Weights of a small mixture-of-experts language model, trained from scratch on English Wikipedia: 11 layers, 96 experts in each of 11 layers.
Below are experts of layer 2 (counted from 0) of a mixture-of-experts language model. Rows are named router (the router's row for the expert), gate (a neuron's input weights, with its number), up (a neuron's input weights, with its number) and show model dimensions 0-127. Each number is 500 + 40 x the weight over its row's rms, rounded and kept within 0 to 999. Numbers have three digits each.
After each expert's rows: a language model's description of what the expert responds to. This comes from a sample of Wikipedia text that the model never trained on.

# expert 51
router:507580463512485509567500554490519520530514482474438523410476517533487426469446571521483483538594504487478490504535613442519507484506487510527464536562466501449474505466547514527537489495449512500491470516426538512489500531465488595462514471467432545563413510438464529473540505480462536582531499522430536475515490484449534533493488532595516540490494493470422541545468419470499501506537
gate8:511508478527486504433423515480495493538471502483488493504510536522461476541504482491486462487542471512566545474482509461537517454500542486509469522415465507548507539506503519527549559577515431525540472519475553523469555574495480483515425463479555479490549453496505406482404530488520566395500438512611466566497457544567568432516544502487504500479513531506563498532464558516426546513450
up8:440587510527465519491510497510521547460561531526420491480516456435481484459435547468430506487498466448550512484486513527564507453517451541490521603508541539487477463405479524513524540433486497460519468404468499485480425572402454496522542529526475542532501465502504547505451547483505547533500475547454494517493503529520564457496485463533521547448470429503537505590519526439465461477542
gate9:497515504483511495496564481549433489515460524513460546465550477517398452437520494458598470486532512489535475559511518465477446556489465516550495467571472560537423473470525460527585503508472572528446481498404548526482519458532486490426547486496507482499559522526453394530573493549487525499552485487486508525429503517431530475527478504476528477474528558441471546491523475508511588550519
up9:459504544543519545511542534516519568508520522391559536525552426488513489556482520500548479492583523489574516526490519471489500538532502489421560503509525442455525476523527441481555514571500462493503551505545483500489570496512525503473503524557457484497564508569493614493509486550459535458493518431521536490443536515526535503514492505412463489474459465433452462599564509540465421511513
Word-final syllables ending personal or place names, like -on, -ina, -ana, -ta, -ini, as in Gabon, Huston, Gideon.

# expert 3
router:536538552517426487449492472462531462496504483476482516542490483468504487569515455484495425500543499454527539427567479490610522508540485599512477505467485518435477596580505517535549477474510477500432483486474460476517586456532539519513525467496515498536470499507490525548488478564474514558457564550508528482482501445435460489466555457477514498425498582519519556469478457545522594512427
gate4:561419511503544570490463541477519438465487398485537511504505513536606537515550570520501503425562511448529531493495546472548523446507443484509546478544414502539520545554456517533536525493516506499512489517492541506549492447483596544555498443445499477421532509445544530449501482476494543522460493463483511510564489494511506490507456503484461448510436387503446480489467525477541491456566
up4:542551503515503538483467495444521581491536562504514468502524508542454537505557412500529522526536525521527506480488441496525549524579554455523462550454550454401477491489517449570489452506506531463514473517476547471490551570515481502494488481455529533492551537481546531516449454542541503467534558592532522442425554463500401541568520564558477512476486505484556560546459505562472491546506
gate5:520467485471577460489486490541500499446454524551473473533477463484543505542475610516464533478470465526478452530497530539466524458473442464542539448519476483550514500443541489489484472544473487502510479544503538536434451440443545437449569484484475510514490452487537497497473525493530485478446532546511430531444548522423513569552504549502583492462562399484442373551474544507474508526506
up5:480456467512493492479505486519464501469535578541485517531523457454539543511467563531507505485514494531485454576494540417412520462484531417545549428545491416489505478480500473473458498474433522531572449521519496556445510505473493421474511499536439513525454470453575511537469545511501482447456498480485514517506477506507488477566537570528470463507544446501498346547510557545505538493568
Periods and commas closing sentences or clauses, often fused to word endings like s., es., ed., ). before The/He/It.

# expert 11
router:498513510505428519445492546474476411430487461506512535539573482459490503503539496545532485531489488510541505484440538487588488472440538519480462538475465480371405505561483482523545461554474461458486509507403453561458492459443493523540486427537452521498484478518487469395541488517471477577504551495529460498470503416488465539458505546552521516516488497501500530472472459462541432469497
gate1:588480467514524517617479469483540479541555477498477471522519461504515475459559472462565503497476502508525542475481464473496479567552528451432516519465572582506508477548525536555508473506467575528510478551486515428583464424473520579451499502510569509509500497496502476494520422557494548442599496427504488489520510538524529453487433433484498551500512481470499457499473540530420435505504
up1:513521455444385513467444467416488456453509564500566374507423489526544477511562438486523504508404469490532511525515451501491501484494557450482520498467488440444522484516476495536556438521476517494462436496504441544499461455564553548534509504536458527498529426516491536505514505507538524510477518522540459498480484524526493464420421462453510449533469420523470504545546521509476446526537
gate2:464439524549481472535458531536451589521452530526477548479490542518547574464431511421423463492521529526455481496436460489516528495537501553545508552518426539511562526445527526422467539478513551469464461536495542462502512509515449526395543562483532497480496483540484541534465480454572526469532530463483537533432576516470471483521453440475546517439454482542500449477563518550491514515455
up2:471551494532505483523472443517479558495495606494527451547529494443508554475453428536523603545464475474555450483504459502532570510602474427535449600549505525518474484420542492442450482504468518527520461491548497564518509542550507476556508516454501503460491507432495428537492484487498526465555533572522526563479485533526548463536494472492542587463527494509468494506519492562491553515523
First words of sentences or clauses after a period, comma or line break, such as The, However, In, It, which, was.

# expert 12
router:465444426520451535587485496480480481494506486437481591498502494507409435503507537471522477521508526495536474558522581434539501357518512578523464516513480446518444453526447491491526472461475492489478519503477545568502457435513558465479497494490456520470451605469455529527515508503503545510534531494502532532457521419474517516489476484529533498502526534458511531471481441508475564478385
gate6:543435515495506490528441497555484484465520528526433562417493451472540566507527528537505486406454394589558468473437551519508518495517487486512438558441506458476505515514514499505493427488489460531459556531475468520527494444446432493477461464507520487474465505487426487470507468443537457562595483544567481497545524529540508442486518524552496459449550550479456467530520538503523561537457
up6:507480498462557519479451500506447473471417459580431476526499495461567578549512475505504470405496443522544533522501480518438502518550465410501518557435506494473546541496507534483511487484534465571513478502562495517505508457481467515450501417562471490505497496503460459498456487453498461556565480516554450482493544548590519503533532510510470447388568505479505426523531580524502543508460
gate7:484481470474530460486525531499570493494507471462494481579505404501521521394533471528446435495444577502457494517502502423430519524552500495550524467423519490519465490515508547536574451467522488513558583468478492499493438478483469505496467596531468541479491422543434465532496546525529549450474481365499521525510498441471505419457530535468511495496495504495502440510507433506510469513518
up7:421485537517451578475462491492528594523513559485435538427449473478451496455556548485541557532455538558499571525566515517501529486498450493519476483548504519460505479545490466480492518495532469530503482472535465483400548470515554487531519395527464476522511547518511480477508469539536502529480452645497493511498533560537485537525497480567497529490480509498567518457535474491534566585444
Line breaks after section headings like == Architecture ==, blank-line paragraph breaks, list lines, and sentence-final periods such as "time." or "States.".

# expert 46
router:555529449547522454544540475495449540481535450480485509498500531524431493533445497537459442510532536545527502493413542467553438423478522564537515549501438436492464459585428516612483480520490470499494504451446474511492454483461526553444552456476452506540524514517485516508594512554462564504530472515474458469485509487488541517504464520534536439506475550536443497388494450495468481502554
gate3:490461431508517520543527434569532477473470451519546520521551449404487502433475508531473567489490479473464504519474514503565536532471487487518458472505522520490529480476494453462513564400451541496477583562536514464474535445470512445442466422482475462463430519592522458524440513458514494465510550557504484525533503512466508509477510515439492498435567556440548545504511515432595460541501
up3:467458532446489508468479494463489493509458516493463489560471443441508484525498493482422460519499449497481505481444488478523522540495393538543531504493506493512573479444527461484515563523533528595474516566532551499429508428537578476560509401473489441526461548589544560469446500466531480476512502534499523521516538503451462494422559540507523538496574493429478478496543460413457465468504
gate4:444515465551506503467467533498543451429528504463493510559530509433541502466463448518498410499523478503517551500499567458466568524485616442480497485478498508534523513531456501513472449605518524426531562446444474485531517506514497499489441634522475542463526494523503554499502543506479515549521528548489516527471536386493529453511487535442542529486479476529513547528508475436547450567477
up4:447509508473459464479523516475437534511528475489547511541439555597449459532497529519488526542475503454519463566544485479450447494503381538497536525545507512448484475493468593524440475491539524511512540454523594484531500514516622500491525525453497475528521504458535501435526485535436465451511453499562548564485516520451531457526537505509530569505479527543465452456544499576420489466528
Determiners opening a noun phrase after prepositions, mostly the and a, also his, her, its, their, this.

# expert 50
router:453532430526486522586472491454494484493512468479461515411507512500456391492495532472514405582545504499518481489493530468556520510474508552506479585518484499448443520499511456498532465486505490527449519464485434559541431471515573505432480473465422517512425490397471489491525488498540453553437435488495490503600494465466522468512545483507521532452490529516490529440445426495472527536478
gate5:538499456482441524491500522509453493495456555473545576447531563421504494536497497570489547512448507547472503595586490464498404459473468512486500532482455510492496470517454548517490438483528508462484519475502530543436496517507512514512420528482573465482484517481511455489547464425537533490500473560550464465522487486426526517553505539443496483496419519514485505434368518456494477443586
up5:528521585575556517515547435535494469511475498517582488485519490574526491464448494526496514494478556474513509456447542440550395498479515492526515515563469507492507509439608454409475464486418454537528485490554508491556449490470542450477551471438472465555532478514478485431570511548537497508433542458496498537456484453524494492576476469535559512515456510546469552486442535525494521503526
gate6:508500519469527460488522477556438501592530433502499506431520493502485520556525547596543507535510501533425485447539541455486443501534567506486497459483533494429535536499586563474549513450494469506508532466549551498477588506375454527479478446478518506510508500584540496492456459524422517535583447494514450544459528489522506520481471544464478492565529553524475449537513480464481472451465
up6:516490483482504459497481478536532540507477566510456535524538556549586513430489544535499483468472443432483547494472484494529528496430561484526555478448542488515581492496515452455566531427476482484539524569567456479545554596441522546460524571477514504489498521542422456488555491532550504463557498493487453529477416543450496492524487520443511488508529578453568482483473462494506490428437
Line breaks, list dashes, table pipes and hyphens joining compound words, as in front-line, Centre-right, bullets after "See also".

# expert 42
router:515552439490511546522508474537525530502495463460488597431485517526489431489530520493461508524578484485568450425492484479554541389490413510521435545515453430393474474532534477534467475484451486459458564477488507532466513460476546584467497526451457459486498452504513485517548558526542521503464471458540483491511546468500535488481561508544542548450475494489471464409473462507524570487529
gate0:486485588431500519422486500527452510474537556510536459430531471505472493536513479478426458508511568466570525489475503506478510526469581502505439461474459499431544548477563472449481480501476434507563471521466524460463540468490507529443480539508421593428557499494584431483493516497503529400464474478501508562516498459466502590496575500544492538517505500504471500475465461490577530456485
up0:498478541483492459488486437516493496469570507485544453443439475524538548557497475509435499484508375474500420486544516540494515426468473503497438542481549514499498538454501498522504426552426647545489508508508523535530446538482521508537536549574521559589539499500435510503556465435462488493515466579492492505474551512503447566548463456490488482527534490435514508507492501471524500508542
gate1:462463512495459557467499573526547498545451522446581532441514458521483497497455516514551594509523496558630519473494434507508508483526544530520527524467538446502515492538512560503556491519486531513499492568570430511545498515489510472544553588521517498567532448544473528517507428506484500494498535445491596524516534519454480440577530483519480494397521482466544548503531456463519565504497
up1:490497523508489503485541402455502596535541523557405488508444532489562513528499496455449461511541468522481502539522490500471438498520461452500422519526485525451448528504557508361497530466451474519459496520525442548453524530507513486551479424465516524545529480437596472481483552489463502530493558511473494472501474476495485472395471550536509462510594481466511544492489509543499439445534
Adjective-slot words after the or a, chiefly ordinals and counts like first, two, three, several, same, most, least.

# expert 31
router:556533483494457513538545580478546469482528451532453507471487469455512512530468485557513430498543503496494550500525537520515546513546509578480503572452445481469541577552482475489548469526510496497473461505397504527477459581527498515481465527487515539467502465469515535529578445602469592525471455574512589456524498483496469475506537460486518523440543479500478556506480499538417593504444
gate3:466455488520477443503538483549512527484498449554432489464467562507500502452469500486502526511462523562462482515536482516565485556411514579440538554490497576504504523452442482579484439468545447509517535489444533526434525520571474529480485519536565529490494545479468459570575484518600486489516522496503489564505458473529474564442478512576587494484560495507551477557546429530482533501511
up3:427474538503540451502468546470503516475531507436505440471480520554534481505478435475436537474481537558494523485597575437510504561441494445450534499531472486536552511477538459495484464452592498513429514467502547517516495528537497515550508521507488358562487541533472551487545535503501538472498477512500558480525381468478475550494548491553491484433508483575493490570492465526546502540493
gate4:512478556565500461521519472459519490542496493505506492517484474517465502486438480418541526473553528504499554424480516398467488483526505588464499473514437568464525519525507479471440522453557442506537551508510563483454446494485454526479523517455540582480454521494559544550456456602435517457569475466472578457533517436560502497476478513478414513495507462519490513504540533442468464539576
up4:524487506439462503469529492527518492507465433491499535550532600557501462471505533451519487472470488505474595454448531483484491513477380557501498450512412512532504511492566531503524507476507509484523487444490512516417420483526512476524466464509431453546461493522551400422478486422485549474490510500471474494479451515528579557483513500478625471499506538502472508513511537443431457542487
Commas, semicolons, periods, table pipes and and that close a name or place before the next item, such as Windermere, and Teese and.

# expert 16
router:533511487550448513558564522445573513510523470445473417467538483504402465491503574551479469554508490522514465553487590468559505525435522563461473535525503506496381525513561524492481489526488510477509496467482439515502511410492574535414447440453502548534419454442465474494479492523525485522499512534482448474570465416469484488476483521530549469465526517543505502495486463501535526465470
gate1:540501471523492494475498424495514496557493474400533581484485444508423458495526387494528483549492459525498449467490515553457515480483512486539479448495551499461568550541498500424464508477522490452524460484555501537468494528436547519453450469483550457512444500467516526467535464567516432485528531526516478517496439398460427501508438457473615464493434481441501502476486513471493569479505
up1:465489598477529543461495577410524490490490516509409511512489565567527465569467579506490528495548528425481531497516494491529520525516492511543527492445490542503530455419506494558472496544535362579519430522481532484518444574508520457524514551552520501487450465557541541500532513522518504475472476496491512480515413526485487490517471449497543583501482512554436454512565479485481455516497
gate2:508443463477523483485487500529539452488524480499508549543478559496558458456501470507529509463475443477556441452594515501487523484448517493489492397499579591490507431438466450487479498476524442559481481494464486461436546556483528529464495567508543458542528439576548510524515465458487528419518486510505521555444487541489458475604501521584488539519491501470456487505468474440412552498474
up2:470481543551489516570452556531491512504558541545547483615533437538421515505390495562479558549542514510480548533500508447448495545525561549471481512474457532559433511487528511520461512540504532522491476489560483539505437439506504542541542453507483520465504516477535500497522434539442572583489527525470515518482565487520571519487565444426464484506490520524530473535517493547555487568519
First token after a line break in lists, tables and headings, such as dash bullets, table pipes, The, In.

# expert 24
router:573543423556471482508560457483465522492508481457489513473481571517466462554475470528443450481541528515536501487426497507581460409511517545498485512474465426465484452582466498599491491527471498531524537466478505472483455484453512581445532497408431483501513525507520523486603531557504523505495490524461479469499505496489547551535498525532534441448489549521442487398502439458506503467558
gate0:499516509550534447568376543483485493593488506444536497454547528474505477450520441470511488503522489494521498541499425536530460541541495510488480482498537485487511544531519541484522573490526551534503500552543507536481531558465598488510454504553515421524464430460462497520482507515441437529480448450461534431449494512498422429417473429496498467473514536462454486522499509602444493463511
up0:480508474571441488475524477503563533550487491500424596460548466562502546495538518513404546498435559484467458541528487533494481489527455470494535520453493531397484549450514455571516526537494497459487569415462451505549507497534495452605461495493475510518463497493507535462446458493549472493538481562480498485528508546473491475555463405472503480558505546563517592519489499539469473490500
gate1:499476591534543495512501486459479504463480488450497485587536476473415475492455482581512446483439447507546510518540587486477491552488532520539554534499458479471518431493503525402552497427416433513390517519511479541504510498518530486552495574575476479556554481438497554464528470508455548538504547496531507497440577487496539523502471588503505570492444476516495500514508451501503494496501
up1:519509478518495547450469576573461453439530466458542545509498558393503472519521472458437537471488498546464482446501516443472509516446528524543498510516529581525465504492473469499542462522478482524481525588472453484522551555497579483501498415543478494484473503513459548562511440496539542477470549500492548554498531518499489519470439431593474543437530408550432446511521519483504497542435
Articles and possessive determiners such as the, a, his, its, plus possessive 's after names, typically following of, in, to.

# expert 9
router:502467432524474498655511498524468444505504497496508451479516511512442504485494570474425492522551525523490475411499573554527468499539500485547484532483533504499516452504477439595568509574507495505502516532504468530510535451492452567443466482484467592526442547462484547500520508593467567487506527515427492498511495490430504488491555470486500539467512548550440532479526459515494557581523
gate3:523465419513503462520438540490629461495518518545521497526510473509495561506522513478577466503513394522561467456527413524478505537489513535562536478506487451473574478474492448526485529522512455431514580487533458518464502482400509554575500479515480532498478564564422550479553475532528544506507486470514468528528497479493468481522520453522514555452580503548468476470470505432561463529463
up3:479494471559557539469413420501491485481516553476415498503456482497550481491509485472454528420489514495500535459495480505563455496505404471505535488470489523530513528504505582473487474453445393504469482580374494509504476504490481520529509499551516448480537479454461525491366544505502549493489517564497532507498483471529488430503470532557471482532477458486509564515515523573407487526528
gate4:539532571458530433471532548536568459478508522464450503495551536550527475512470436466569469498539484550478515435543461502535492503484525536472507499498543536521557591531469417457543525561460468555487497474550513475495459518430525481450530461439491530472456540439432485461583491519471533518444530441392553467505512481545427493455532490502531514516504497508446459597540527497490532485520
up4:518442476534508454506502484379477562464509480459536508558456464473515465474497566498449492484430558544532521521527474489513525522497414522531464480530482583455504449469500444503463522494573547542544545510485474484541531559580516494474514564514502492575527489501534512482477439490525435547529439519480550491500594503411498495494535537468572496448479527467579453466408473532512515542493
Pipe separators and blank or numeric cells in wiki tables, especially election results, schedules and statistics rows, e.g. | 0 |.

# expert 27
router:474474480538474480602508502550506468537490524510439436461509498532451475491536605527453474493547501521520488438495517498553454486526502513548480535500480506544499493590495463577571520527470488497495524532484514522492552468520486583412479500435499544487408578465484556511532425570517604535559507445454481479511455494458467477493544501499484546525528555527442499420501496507500575530500
gate2:504520540405597492505430446511452558450474539497474486481502476594525524482426494516390500477455520484372462521534539471511480543526500559527504494545484509544563510533479545542532542517545568435487467471455546494496478474556500457411518575494533480496482538495472506461482520521458540461495519542501516482437472459549550518489543518450497525478414471521480575464509519486477495514502
up2:500440535574451458479466470475486558546514522498481521532569497472533500553516505509487431450431501524474441584507444439568493494545502535454537426486507521441514468488487477500471541478522482530450475520496440503459494413490529468423499551521505513561469528555568458525404533466489505520432494413420532532543502475520468478451474435507530459553545472501454479526452448498491504427530
gate3:588496517587417514519473499503651536513534477470500495536526514423494498582508537355463553519538538528490508493497477482440492514488504491431478499511482460489496498511370511474471514516453438479532498546374466532484507528599468528536496519514526525542450481516533456488463515527512487522502526555502524475498481511530482519479456502508488516473474516487514487478509507481419487456476
up3:561568468477515511501531546510518489544433465477506509492501493447459469524406499459560475538407494433517470518545521506493504463433508490537501505438538456472499504422490480485438503454501412523514484436532515467451483491551519459592485510538534464519551444538477492538476619423443464514463533575498494523533603493511482489533502535443519442506494473469566477499467476497444489451484
Pipe separators between numbers in sports standings and player statistics tables, plus semicolon-joined stats like 0;, —;, 16;.

# expert 53
router:464553448470554554607554497483541472493466497535448561450455579520420463473545523494490496498539495480521436420540529445529501510494406475495485497573523472527497422552486548517532516488459491474487504387465468533495499429507523546409494483450508466514465485485450457543519485529493527510521473442544493539449551441504460473493519502564476480472529481558431494434462531510514482502547
gate5:496467491497487504456532519478410505499574430484504518544532534465497559475504451554489464498525535509492454566474514537529461445543533505517550569500487495522439490449598384495552516445512539542563560543455466461495474500551436528509522493562492487521521442505550523535544456530491494546491538562501529592511529558433521475519491467488499432452486428485531526491529483592537464457467
up5:459531470509471571486510553553505460497581480462526557476484544479526466417493453473551495496500562529477496464526500501531490487467436495494457605435509476471477480514513452486513485516483512489501500465466476558487560471448536523494460490626424474478502458525417497475573479494547501501473496563461520551442427563431497481546543481439509561521446525500477561466550568523423501474481
gate6:507581467465473502490526538527544495480426489495502598553480596495495474560505478470460451445521467548526509500536560446400505500466492458456471492535513476448597433519485565475493505554534539470531465473523423532506529494544544508495444521493549459514446482523490478478530452554486599492514535475526532471532462550508483516494554443496512540470555613498514526535450525443473503549477
up6:520488541562481469555464504488564507480546494534581460586487484458532509486492540437513444455444497619465521500532437472583497521477426496520503504443550496534587529536436567478505495511489492450487461498509528482458481517452480476449502506569468463471511450507509517472470624465531533516448490476487523587543555535466520448438467515479415476478459474512452493487506527505502443499505
Leading digits of numbers, dates, years and scores, often in table cells after pipes, such as 7, 15, 13, 24.

# expert 47
router:560470528524543503594477485477506505465498487453481524460451527466499495449473596526533441570543481486521484514478520504533489451480448499479477581475544482473470547492534506561487497467478489469506521575478466553504459453494546611458480406529464509443476486402456539523496453474461548514520461494480501509504502437486541551493493494441528468521467496513420486428467397566478553492431
gate2:596566555595522475510517533504479449508526466515520552487451489504548463526493501427465485501482578518560529460577568465538502564515582462480556457524505469460503455508531510566519498516511426486521502520446536428534416500466448438523523454412523473468486505507548559506518545548562443471456487477518459483559453534498550430568481457530490503482480471532478518513530518541524533508491
up2:575509523478488521461539480518528457570554505466547500521477474464461475496490492460435519453529509505477490510496559552510526494593495527472486561493418496483470406441512448542400565481516501531487508487538450438520507555451516472495532535517493516549486532452453534506555556512514458538602412470484540530501568434500497502593481486463473516542448466474553499445462589488522479479518
gate3:529530427499479489479478507455530490490461559446520572463471525516432466516480470475461514591475474516412528536576461448457482564489442522523570542518433527549408475493522444509516508448492445508554500484567536416548499603454536487472552494473498499475582517513567521494508533448500524426496452573545506517498569482547451518508501499512476463522484521462496535477479495459487468538543
up3:530447476522451608506498420513500492519523489454512486544552503438489542513499490516464522486493518518437595440463499494444517508544505511571506427533540470518440553526399441546594504498509453507488530560499470496565525516537476471533488515493473523490553504524415371457520494534494502423499541507441517509565564550483499519511543520539481433480528549496533456518491495517487534478451
Prepositions and linking words following a verb or noun, especially by in Succeeded by, plus to, with, under, between.

# expert 30
router:487504513541451518494494503489510551493490523481456516455486503493388421565479505529451391536543482540569480492480477454521458433481495513513478559443463454500436480524495502581555510491454488489406510468513473554549485472533536635381529470523472508504444507416468483515484485510512517559545509500490469511470513448500519477474526549513565489512483528497441587486459463513479498477518
gate0:566522464440436553485473469519516550567452561417449538423486455469469445527532498446518449482513560558545496545453543516527516568495513477416513508397474496458534497443509472501488487489485514497477466470543488410484512504455457486489470474452533507478455517458510502509503488468488471586474440509505471521501549525549530420412530404453526520532536484526489509535476535495462423546529
up0:487516529595541405539578426476522480485472546523528553496495563474528495518544548534560478472426497507413553504556475518536439501505462514469498473536502475497467522517500540524508393538446524484514502511498451429515517494525453423433577544597490530512504527477470545492529499476487515497510486512538444493428448501540464507516492481544432537541486528571473473527524550449432459452491
gate1:551543504545497484460370515458450453454427428521519492462466493532537481505456483482518518484503483516471528450570513508553551531484473508508537537515512565585518527508528455567485458491483473503540461559511535529509501490526504521570547416546501404484547490461516484433474484532492524495499445532514557523509507561486496507586492519436499493414506506521502467544486433580478523392524
up1:492520514607503538415446491478493505425590503469495439550491476449425527560559518519439442517498409430516487499495508443520434509516500518481467451485490428515524459500446516571503452516503501526470518496536481480492484495514490579501483462591500506435467560461510434444448527504545540508487514559489534530519497514508537502495532569508464492558532563476519475498512458471485412437434
Short syllable pieces right after a first letter inside a word, like C-ind-y, c-ath-ode, W-ave, often followed by -ing or -s.

# expert 10
router:534531483508498461461447497475514459468503467500511527460405461520474437470522548567478449576509492499534464514445491525494485497554501533470495548476478487459433458549542465552506529474457502499515512479465429588502465486509451535463436470517437511568485511423491508493553529455455614519453477469566464499519482441518480467526521524537473531484478586526451545454413496562444584463472
gate1:499470510486525551492427435525602440532432489487421419494551456527513483521480493523466487519495434457461484484498425530517468424466479494560502513503473503464488524547473563507418441511407450558441489472533542519523486486522441472521432534535503489515486492429525500442555438548497471478499523495498538561510458513523475428461481507428523456578557559493516452480485529489511485508566
up1:489449514464523512533505524479494430459488465505449550558522459528491464528477489522443437447498523494427503532512468421518525491492490438476558522482536479460539495471566527542486487561571452452498420473459611470542510551457511459536444571429562528479467521445515572393508515451536458499526502529429476501471530553472503575501430497451536495567484481476525474533520477494503467472487
gate2:472494533441500472509409492487533480544433499446465519461461565519554474499514502520483586486503545462482491415466418585527461503480448517497493454511576468482478442444539471487412475488436462566477441516538500488502554465527509536511479466475496493526490457504474538478510429490451566463507505496482521402595511521568486564503446467508464503535490535506478486429492499577480529509423
up2:468464561458547517503483442487467486476515541515415439526569461516551476616561533479508494507500544459438533526606527472470474536476518500462523536562510488502501517566475497489539542581508502539448489453515474536458480448507549469484488448494479534506477525560466540518563520516479550583500557423519442527442426466472477544446533468539478504493513454554505496551452442469543486460455
Coordinating words joining phrases or clauses mid-sentence, mostly and, or, but, plus infinitive to and by after verbs.

# expert 22
router:506515518512507470568465487454527541445445543509425496466488490491441362533483510517446438531575480525497487511454527452528479465501523499486432554461523509454442498570461477588499547495472495487482535448495478536500498486461581604394469519479453473540481542443465466521500478512572569550471546522520526461487526439491476488485544513514543493526490544572487554473479448454494501478505
gate0:523461455491528582521521488552461427545578442467539563458514535546470489456494463471447525536436552486538481482489496526465512541431455519511516472532482519496447493610470483485511501465468477462561524494418533448485500514559438500545581503582473518462448469508528489496501474465386467429460497501457466589530563516499510495446497506530406484477489512530469488518470496565512484500493
up0:511540523548527487473474463501518498530554438445496419478493460546541508498500502539444550558508417472474471453527484553472511487448558586564485512490504521503537460408494479488530523528472478497441526537468483482532516482500539488507471427445530486485464489450549440483525461513558449428524531514564457427451480480445516540429559590479496534470556539519516488531502457527573526594443
gate1:482495451496456550516446536488455481483484550519473466537413560518450502539487475457550569527531540550523507463543485432480523468535492500431504542503486531416540461494453515543472506524530428537447440467478447451512453540461531481456480489464489450573496555478523508508478488482497447389509532481468536440459544504493437523488534466458445557462488543500509496494555468383446552567490
up1:475498538589488539502499485463473524409476542579411486495484516499544498513533485564505469552581517541491445525471476482488502514529454505493492490488507552584529497451443461562470534491553502534539468453508466529417491509479497527533493509481451490533456513589529461535524459509538504544498484480492460455466400469499507464425439526508478471458530558530582499461499415425467530538415
Short word pieces inside words and names after an initial consonant, such as ad in tadpoles, ag, ul, ew.

# expert 23
router:535452477499504458610527485455512444503454478580466539448533541501479471494485508522543472517567488499540439448523548459556517471517407552492476629475459497456434507549491478570551495474481459539481511548525473501517476486522499579428481489471477575493478463421494517515530474585483593522500484491513544497503519492477559506536475537481515533469494497477464494422434454488442514452496
gate0:519547520593552485489491424487475492524462477494530537427539474542444521550509431427548499477484490522500420488525448539525471483516481529483423551512428483529501517489500539468509504505523446456517455479553488465515513513468510527432487520445566576505520470459423543526486470524424536537603496416477475429436508488508442511569489480486513564428458524483508457479463446438518509541483
up0:444524536548470480472528480521589457552496530505482467569525502421534464542514573529532495455569484486471500511577541537542484546526519446503510488487536377529510490520467491570427541543497501519440581466561505527501511483462427537503480487483507502473512491581495491533472548516559474454518460397444500484475448434481548450505519455541490498452554503517453487466463437462481528445487
gate1:507550498562538520456482493513445504487574491546500509589439428453475542419495524481500505507521494469494489521435486477446493477524525481515479466531532559444514470377504525449473565526491488553526531480487493548590486492494436536524535529421500493494567464481532512556464494531493420540532430545496485482451479479447561528561424542521462491506554502549533582466534442552537517510494
up1:458545479496476526463478478463521509482499491461463531469514513511511471561464499495598443470482471483567527544455501518500508540520543507506527482525513493503484437524564536467459376477498507545489563463479548462421442543542558461357539514456491465479445502509513483500554393476466475461471475517500521432437511486469406508449513516551478540521554508494552424477522461495498461531529
Pipes, colons, semicolons and slashes dividing fields in tables, infobox lists and coordinates, such as MVP:, Canonized:, Votes |.

# expert 14
router:446485483522468527573458492441491518509527543453448573470493502531497398509500540499455462593518509533508423507473501447543550443469473525537465559498498520475446568623523434632542517472496524501502540490514481521481462468502528593439506471506469525474442503440461509489552497554509533560486519549528536540501447458515457483513484582526542494499518515509465506502485445550518497476509
gate3:439462517426517439473494533470514527528466512467443529525526532474464518567548479574543538470510601531484558535512543416513527510420504476435540481480566573485534489499448466493490517470554517537475528525487428476536449560580465462442439447530449533503521505528447479461491482491494583432478510509495522473504492463536466474538395509560498494531476494516436531551506509469511553442500
up3:530463499489485525454437504500438488515505488456544419513502560419491460504473469510547516491484487481510458443497540541469604491487479496459410538495441461587530456501433547513501488467456527488525452480501460550439483553519513479514463555501571530432512454483536506508572506451508466495568424418513497521494486463525504479562491425489485542521489471471483463562419496488479406571466
gate4:530513544455572486447539563563573452497522503488460544488531461556463526586488439513549507530471494467469478508429461524455472467469465455509476457458467506534460511551550482465520510482441479580487554528475473516482458550493482549446502466461468527537556445521431536495503433524479457419507548506590503450494500491581579535542548459565443491514531488525543455478494463440512502459461
up4:453465510483517476469470430509472495430538548466509498522509469444423467497505475458520460515472529470462471543511517502555491551513490537544555520463515556463433512455505539534383513459513510487528536476543468472486514550512519536528483456502485568441551390525474511555548454569429480538473463497514534438485505544525431513485528571511545492579467512420474395460483502508525447535549
Letter and subword fragments inside abbreviations, acronyms and names, often before a closing parenthesis or comma, as in LA(G), J(F)H, O(reg)on.

# expert 19
router:510496429532593526513462484439544567553506560504469498500475524539423470513496542512454513563548464498485497407536526471525500480439474481536474544463432476489434559590502483510585533469498558531455508530456529528494527505465517548394490485481453477535452506475405472516513451495483533489450541579486517508458488493441574559533502501496497521513445543484436485497442447546519507489476
gate8:505392516576498472465539457447528528438516591492501496441511560468494459474516495483514506460480480485467471529486467571465473536521461476479492467614529488467457478483452489473482501518482537513496470426509482521502446544533571491461448508518543542461467603505565526514486493437507534510476429466559521465596533562523512434413496464463558508528545507481501424508485508437505524463474
up8:552458487479508468544526477473528494525590496460452519512491495481535510527539567451535471528512570471488521443435437474493497546512572552486515518475456528481523480526480562516458506472500494456476472371441517451482480462522481524485597553435452460486465519557483472492446584439483474471454452442467490510453468523519490468495506475510540519455557474510438551487514529638476479533467
gate9:514502451456491549507468549532450499505572498456554459453522530490524474568466556457486467480488516499522552499544480484543513562510482438430524478518506502486485501535516489510489470487437504537554449623461480566460527483443497538563504468441532548453450481549491443507495521470443458497467518493516556514500483433549526495556505576611451432464521457472449584529449532478447440513515
up9:506603543520522443519518534403547529515508494540369539487515476455525482442544500500489540490536457527438435513515501447541516455462608535523460495503509471483472524524481562520544539469432534510454525439536484495540539587517501490485509570492467393493519508483490459464490480421510474514468477476492477509506529501499475514561541505480484432545444526542434495478496507556555494558449
Vowel-rich middle or final pieces of foreign names and words, such as ira, ga, anda, in Vitória, Palos, Ibn al-Zubayr.